config.toml
n_layer = 11
d_model = 384
n_experts = 20
experts_per_token = 2
d_expert = 256
d_shared_expert = 384
activation = "relu"
moe_layers = [1, 2, 3, 4, 5, 6, 7, 8, 9, 10]
router_score = "sigmoid"
normalize_top_k = true
routed_scale = 1.41
balance_loss = 0.000446
balance_bias = true
n_groups = 4
groups_per_token = 1
shared_expert_gate = true
init_std_router = 0.0101
lr_router = 0.000503
n_head = 9
n_kv_head = 9
head_dim = 64
vocab_size = 32000
norm = "layernorm"
norm_place = "pre"
norm_eps = 1e-05
positions = "learned"
qk_norm = true
attn_scale = 0.125
tie_embeddings = true
parallel_block = false
extras = ["capped logits"]
init = "normal"
init_std_qkv = 0.0405
init_std_o = 0.0331
init_std_up = 0.0405
init_std_down = 0.0202
optimizer = "soap_variant"
lr = 0.00432
beta1 = 0.95
beta2 = 0.98
weight_decay = 0.034
lr_head = 0.00527
warmup_steps = 112
schedule = "wsd"
decay_fraction = 0.787
decay_shape = "linear"
final_lr_fraction = 0.05
batch_tokens = 32768
seq_len = 1024
doc_mask = false
train_tokens = 353800000
steps = 10798
dataset = "wikipedia_en"
Below are experts of layer 3 (counted from 0) of a mixture-of-experts language model. Rows are named router (the router's row for the expert), up (a neuron's input weights, with its number) and show model dimensions 128-255. Each number is 128 + 32 x the weight over its row's rms, rounded and kept within 0 to 255.
After each expert's rows: "mostly gets" lists some tokens that are sent to it at least half of the time; "gets" lists some tokens that make up at least twice as much of what it gets as of all text. This comes from a sample of Wikipedia text that the model never trained on. Tokens count by the router's weight.

# expert 10
router [ 86 109 140 133 170 169 171 128 148 129 151 133  58 133 131 162  99  54 156 125  77 159  86 138 126 152 116  84 124 136 165 132 173 126  94 151  81 125  79  85 111 148 169 115  88  83 126 201 207 125 136 143 153 126 133 149  62  90 127 163 178 101 167  86 115 108 150 104 116 114 108  91 123 144 108 112  86 124  89 188 118 114 159 121 162 120 165 142 112 115 110 119 130  69 147 139 118  73 162 164 100 137 116  97 140 130 144  91 175 122 152 116 173  56 172 114 129  97 118 154 135 142  68 146 154 101 145  94]
up1 [143 116  30 114 122 100 140 106 151 176  84 174 121  96 115 157 163 131 126 176 139 146 125 164 168  64 228 132 106  66 145 116 131 118  59 176 124 105  90 118 166 116 149 141 124 111 121 144 120 162  46 149 144  91  95 144 113 102 170 102  90  77  94 158 117  95 139 154  79 163  87  74 175  81 174  78 163 138 111  93 150 156 162 146 135 149 157  92 135  80 101 127 143 170 191 112 120 167  87 155 160 110  70 175 149 125  91 103 148 162 159 181 159 128 107 120  80 137 106 155 130 102  98  74 128  72 143 151]
mostly gets: " this", "ed", " other", " new", " more", " This"
gets: " a", " with", " The", "ed", " his", "The"

# expert 4
router [ 98 152 115 165 143 106 128 154 163  95 117  83 141 146 138 144 170 121  89  88 172 118  76 197 154  94 158 166 103 115 101 114 159 103 128 131 128 130 154 182  57 173 176 130 123 111 151 134  80 104  96  95 157 105  85 103 185 120 119 173  84 119  39 125 146 166 152 107 153 135 136  81 216 153 156 129 149 126 164  83  96 101 128 130 146 132 125 149 103 118 168 119 111 135  74 118 135  99 160 142 128  95  97 114 151 140 177  83 152 159 121 192 108 170 122  84  93  82  87 180 103 113 115 108 144 147 123  74]
up0 [145 170  85 128 118 183 119 153 154 166 108  89 169 158 169 162 128 109 125 155 130  55 115 106  62 151 137 124 100 117 137 100 134 100 159 129 125 145 122 166  99 127 145 103 156 114 133 193 111  87 123 119 162 120 131 164  65 179 123 103 107  72  83 105 188 137 125 134 122  89 124 107 166 180 150 124 177 145 144 179 128 146 112 192  73 151 141  79  97 153  88  77 123 107 173  92 110 134 120 135  81 147 167 137 144 120 179 176 133 134  82 157 121  96 145 139 175 116  89 135 136 147 200  98 137 122 103  95]
mostly gets: ".", ").", "\".", ".\"", "ja", " Joe"
gets: ".", ").", "\".", ".\"", " that", " who"

# expert 6
router [109  92 108 132 252 157 185  68 157  95 136 108  62 155 118 141  97 103 129 128 109 130  72 110 138 223 113  84  60 121 140 120 161  98 113 124 140 107  85 162 116 112 126 105 146 109 165 176 168  84 119 177 129 144  52 138 152 102 103 148 102 117 159  21 166 122 177 156 106  99  73 110 109 120 201 117 104 116 119 189  85 118 138 156 179  83 169 141 145 101 126 135  60 126 111 135  97  74 138 116 105 124 108 129 124 149 148  49  88 137 104 170 143 140 146 121 160 166  97 141 138  67 114  97 152 150 141 146]
up0 [123  89 156 136 163 153 125 108  92 175 144 124  71 116 111 130 119 202 174  91  94  77 131 143 189 139 131 113 128 112 108 127 121 183 147 111 130 118  85 178 146 131 145 143 143  75 153 171 134 148 133  95 176 138 117  88 147 111 107 102 127 152 100 141 103 133 103 138  97  78 109 164 128 130  87 100 134 146 116 153 102 159 101  76 120  90 104 160 108 161 123 111  88 141 140 107 136 162 171 166  71 146 191 164  46 135 109  85 138 157 107 112  96 152 141 133 131  39 147 134  84 102 165  78  61 121 145 190]
mostly gets: " after", " during", " when", " up", " out", " him"
gets: " in", " on", " from", " at", " by", " after"

# expert 9
router [149 121 121 169 180  83 186 158 122 134 143  71 138  99 119 136 153 104  28 119 130  96 124 156 155 122 178 157  99 134  87 155 168  79 100 160 110 170 163 122 142 151 174 128 169 115 133 155 126 106  98 153 145 150 137  74 146 154 125 137 162 132 102 187 125 154 143 156  96 142 148  89 161 148  97 190 115 166 131  63 180  83 206  99  40 140 107 147 114 106 127 105 112  53 106 129 122 152 124 122 131 163 117 154 117 139 132  90 141 106 158 166 161 130 160  74 122 109 135 153 136 153 110  90 148 141 109 156]
up0 [111 170 158 181 134  40 180 118 114 137 146  99 178 122 142 123 145 154 216 154 144  85 110 168 153 102 121  82 111 104 115  78 116  98 157 128  85 118 153 132 107 157 157 176 101 146 103 116 132 151  59 167 172  73 160 146 136 180 182 167 110  96 139 148 131 115  91 138 112 113 140 115 120 103 152 107 144 112 156 119 122  62 137 143 132  99 117 172 139 143 101 107 131 169 103 125 184 149 106 138  95 148 139 184  61 117 124 181 118 112 125 140 171 170 162  86 131 196 156 168 131 116 148 134 189  85 121  86]
mostly gets: " =", ");", " (", " Illinois", " at", " because"
gets: ",", " (", ";", " for", ")", ":"

# expert 3
router [132 144  88 109 193 139 162 152 129 125 143 121 122 161 219 168  99 118 142 121 133 120 108  37 128  86 131 133 150 146 142 132 158 128 113 150 114 156  89 121  87 124  88 105 175 126 113 162  84 126 137 156  80 157 143 109  81 110 168 131 167 134 100 115 122 125 163 134 110 103  66  87 179 118 112 137 198 152  82 112 122 115 146 136 131  97 138 123 110 146 105 151 122  88 117  99  73 134 121 148 151 112 135  98 136 125  97 113 164 148 148 102 153 128 123  98 120 159 106 115 122  89 161 103 146 136 151 161]
up1 [ 65 145  81 110  84  96  90 146 143 100 140 101 170 144 145 100 131 100 149 120 134 127 116 120 125 173  97  76 133 142 123 119 108 126 136 102 128 110 134 166 152 102  89 143 116 164 118 135 119  66 114 169 162 177 144 112 119 110  97 132  93 130 117 189  87 122 126 155 126 135 132 153 201 155 161 121 139 136 101 166 120 112 121 173 178 109 142 151 115 103 118 201 141 130  98 146  97 145 109 117 138 114  68 155 122 111 130 161 116 210 193 159 171  72 114 126 146 150  56 102 133 130  97 109  77 171 129 161]
mostly gets: " 20", " 13", " 15", " 14", " 19", " 4"
gets: " 1", " 2", " ", " 0", " 3", " 4"

# expert 12
router [128 132  77 134  88 108 184 169 121 156 125 111 112 149 172 148 122 119  72  89 157  97 144 132 143  95 157 144 159  99 152 143 147  90 125 101 121 117  84  76  70 136 100 117 116 131 118 129 119  78  90 163  94 122 149 121 161 175 140 120 174 118 155 163 150 129 142 187  43 106 112 128 146 156 101 127 153 145 201 127 139 100 182 130  75 114 107 153 119 151 188 142 115  91 126  69 147 149 123 115 119 159 141 141 193  97 153 136  94  95 179  65 186 148 130 139 160 144 118 160  64 128 179  60 108 105 127 142]
up0 [137 122  68 113 182 174 231 117 121  87 125 160 112  62 116  76 125 142 144  87  90 110 111 120 135  79  94  96  96 176  98 120 110 154 119 102 104 117  94 113 127 143 152 103 155 125  96  48 120 171 145 101 145  80 142 170 100 121 126 165 161 118 109 156 190 138 137 156  91 136  94 178 153 185 102 147  51 141 157 110  79 123  82 145 150  87 203  46 188 147 145  99 123 117 127 125 118 122 132 143 126 111 144 158 146 130 166 116 137 177 113 139 130 162  98 138  68 127 157 109 125 121 103 137 146 108  96 149]
mostly gets: "in", "un", "con", "d", "^{", "ad"
gets: "th", "in", "d", "c", " ", "-"

# expert 19
router [198 111 121 146 222 167 183  93 129 101 117  93 135 131 104 136 134 136 144  80 140 134  76 179 169 163 146 146 100 145  83 105 132 139  83 130 133 129 126 156 132 133 118 131 174 133  82 107 103  68  90 160 126 128  92 142  97  72 119 151 119  61 101  80 130 114 144 161 128  82 150  87 115 186  41 149 109 137 125 160 115 104 168 108 134  99 144 135  90 103 133 122 121 117 118 113  55  92 132 104  96 167 130 128 161 158 180  48 121 122 135 151 115 104 145  78 166 114 169 143 135 113 118 122 147  98 121 125]
up0 [155 157 105 125 163 104  83 198 145 148 123 171 135 126 129 132 157 120  62 128 150 200 129 154 154 183 129 184 120 181 138 132 122 111 149 123 154 131 105 159  74 192 126 100  92 163  99 156 132 149 154 171 123  64 120 121 137 158  70 128 160 174 207 170 137 139 119 133 205 193 173 177 120 147 154 116 140 158 141 117 137 123  91 148 125 132 125 150  86 155  85 156 148 141  88 171 135 156  77 100 132 101 163 122  86 129 165  75 142 125 155 107 115 134 131 131 133  59  92 132  47 135 140 112 101 152 121  87]
mostly gets: " but", " to", "In", " while", " and", "As"
gets: ",", " and", " to", " but", " while", "),"

# expert 8
router [119 144 108 148 122 160 104 177 154  96 135 124 128 143 137 208  81  98 211 112 125 137 117  81 143 103 143 150 173 141 159 140 173 145  94 116  94  95 116 154  80 111 120 122 123 183 107 129 129 143 107  80  40 127  87 145 117  61 160 127 150 105 173 121  86 156 152 117 126 133 120 125 200 111  85  90 171 180  97 197  86 121 132 104 130 101 142 161  92 147 167 144 137 173 153  75 124 110 145 146 140  91  90 119 163 140 154 106 189 112 155  65 139 126 106 116 155  99  77 135 164 140 106 135 150 140 106 137]
up1 [135 168 142 121 145 126 132 172 119 116 134 118 127 153 181 157 146 138 144 123  79 106 199 146 121 108 174 119 173 132 168 234  71 130 161 134 155 116 128 162  69 105 154 142 149 164 179  94 164 125  80 163 137  56 144 129 137 139  78 122 187 109 132  92 102 143 139  83 152 125 112  63 133 175  98 111 116 157 144 126 142 112 117 133 111  92 126 104  89 148 108  73 167 132 124 112 154 121 158 131 120  97 128 150 120 185 165  99  78 140 160 127 128 120 120 146 153 149 100 167 164 113  99 122 136 163 111 105]
mostly gets: "|", " died", " During", " joined", " signed", "After"
gets: "-", "|", " Coordinates", "Scientific", "Personal", " Binomi"

# expert 2
router [149 102 133 146 157 166 186 132 146 112 146 110  92 125  57 136 104  78 169 147  81 121 140 112 150 210  91 105 142 153 129 160 164 104  66 122 104 105  68 118 149 110  84 141 121  98 123 134 206 106  60 115 102  93  56 129 125 104 116 107 187 107 211  89 101 149 145 125  62 159 164 126  28 117 115 135 123 152  90 184 140  96 173 130  87 106 148 155 141 120 170 163 109 102 145 109 160 122 140 110  94 192 123 149 138 148 131 106  56  48 170  72 126 140 140 108 210 160 139 126 202 159  85 127 145 111 112 169]
up1 [123 189 138 139 183 142 185 166 119 148 133 148  99  79 127 146 109 155 129 149 135 120  93 137 125  93 105 115 142  98  78 126 173 131 125 163 157 186 132  98 137  51 123 196  87 148  97 115 166 153 197  50  90 150  71 156 169 102 133  39  74 182  75 150 111 106 110 125 123  93 132 174  72 161 111 127 183 153 131 116 132 116 130  74 104  76  99 130  79  87 121 111 154 135 155 102 154 119 128 134 117 122 124 104 133 108 194 140 124 123 161 159 143 173 137 109 128 103 110 102 131 165 147  98 145 162  92 138]
mostly gets: " is", " was", " are", " were", " has", " had"
gets: " was", " is", " a", " as", " were", " are"

# expert 14
router [149 119 108 173 138 179 150 123 136 142 137  98  95  87 165 110  96 114 108 107 138 127  92 139 142 136 182 154 126 157 141 167 171 137 113 145 100 138 129 129 125 114  81 109 143  94 125 157 165 134 141 146 139 161 157 118 100  99 120 126 161  89 122 168 111 196 173 123 120 116 119 124 146 128  72  99 145 142 114  93 106  84 190 103 133 110 131 147 144  68 161 119 109  76 119  94 161 125 130 132 156 172 120 120 144 115 125  77 139 104 129 122 123 141 119 157 121 147  66 154 134  77 190 147 132 124 121 120]
up1 [ 98 158 168 124 131  96 135 137  75  92 135 133 152 103 144 150 145 175 137 116 154 116 149 162 125 109 162 169 121 141 116 137 166 145 141 136  84 117 115 180  66 136  91 150 107 187 198 132 161 138 124 193 186  61 138 149 126 100 127 186 122 131 195 156 127 163 117 130 126 118 150 126 135  98  85 162 143 173 211  89 175 123 116 101 138 182 133 156 161 133 160 159 139 181 163 155 192 128 150 162 159 119  99  92  82  98 131  98 113 147 145 122  81 101 158 170 118  84 157 138  93  80  93 170 202 101  87 129]
mostly gets: " \"", "–", " '", " $", " +", " including"
gets: " ", ":", " \"", " /", "/", " or"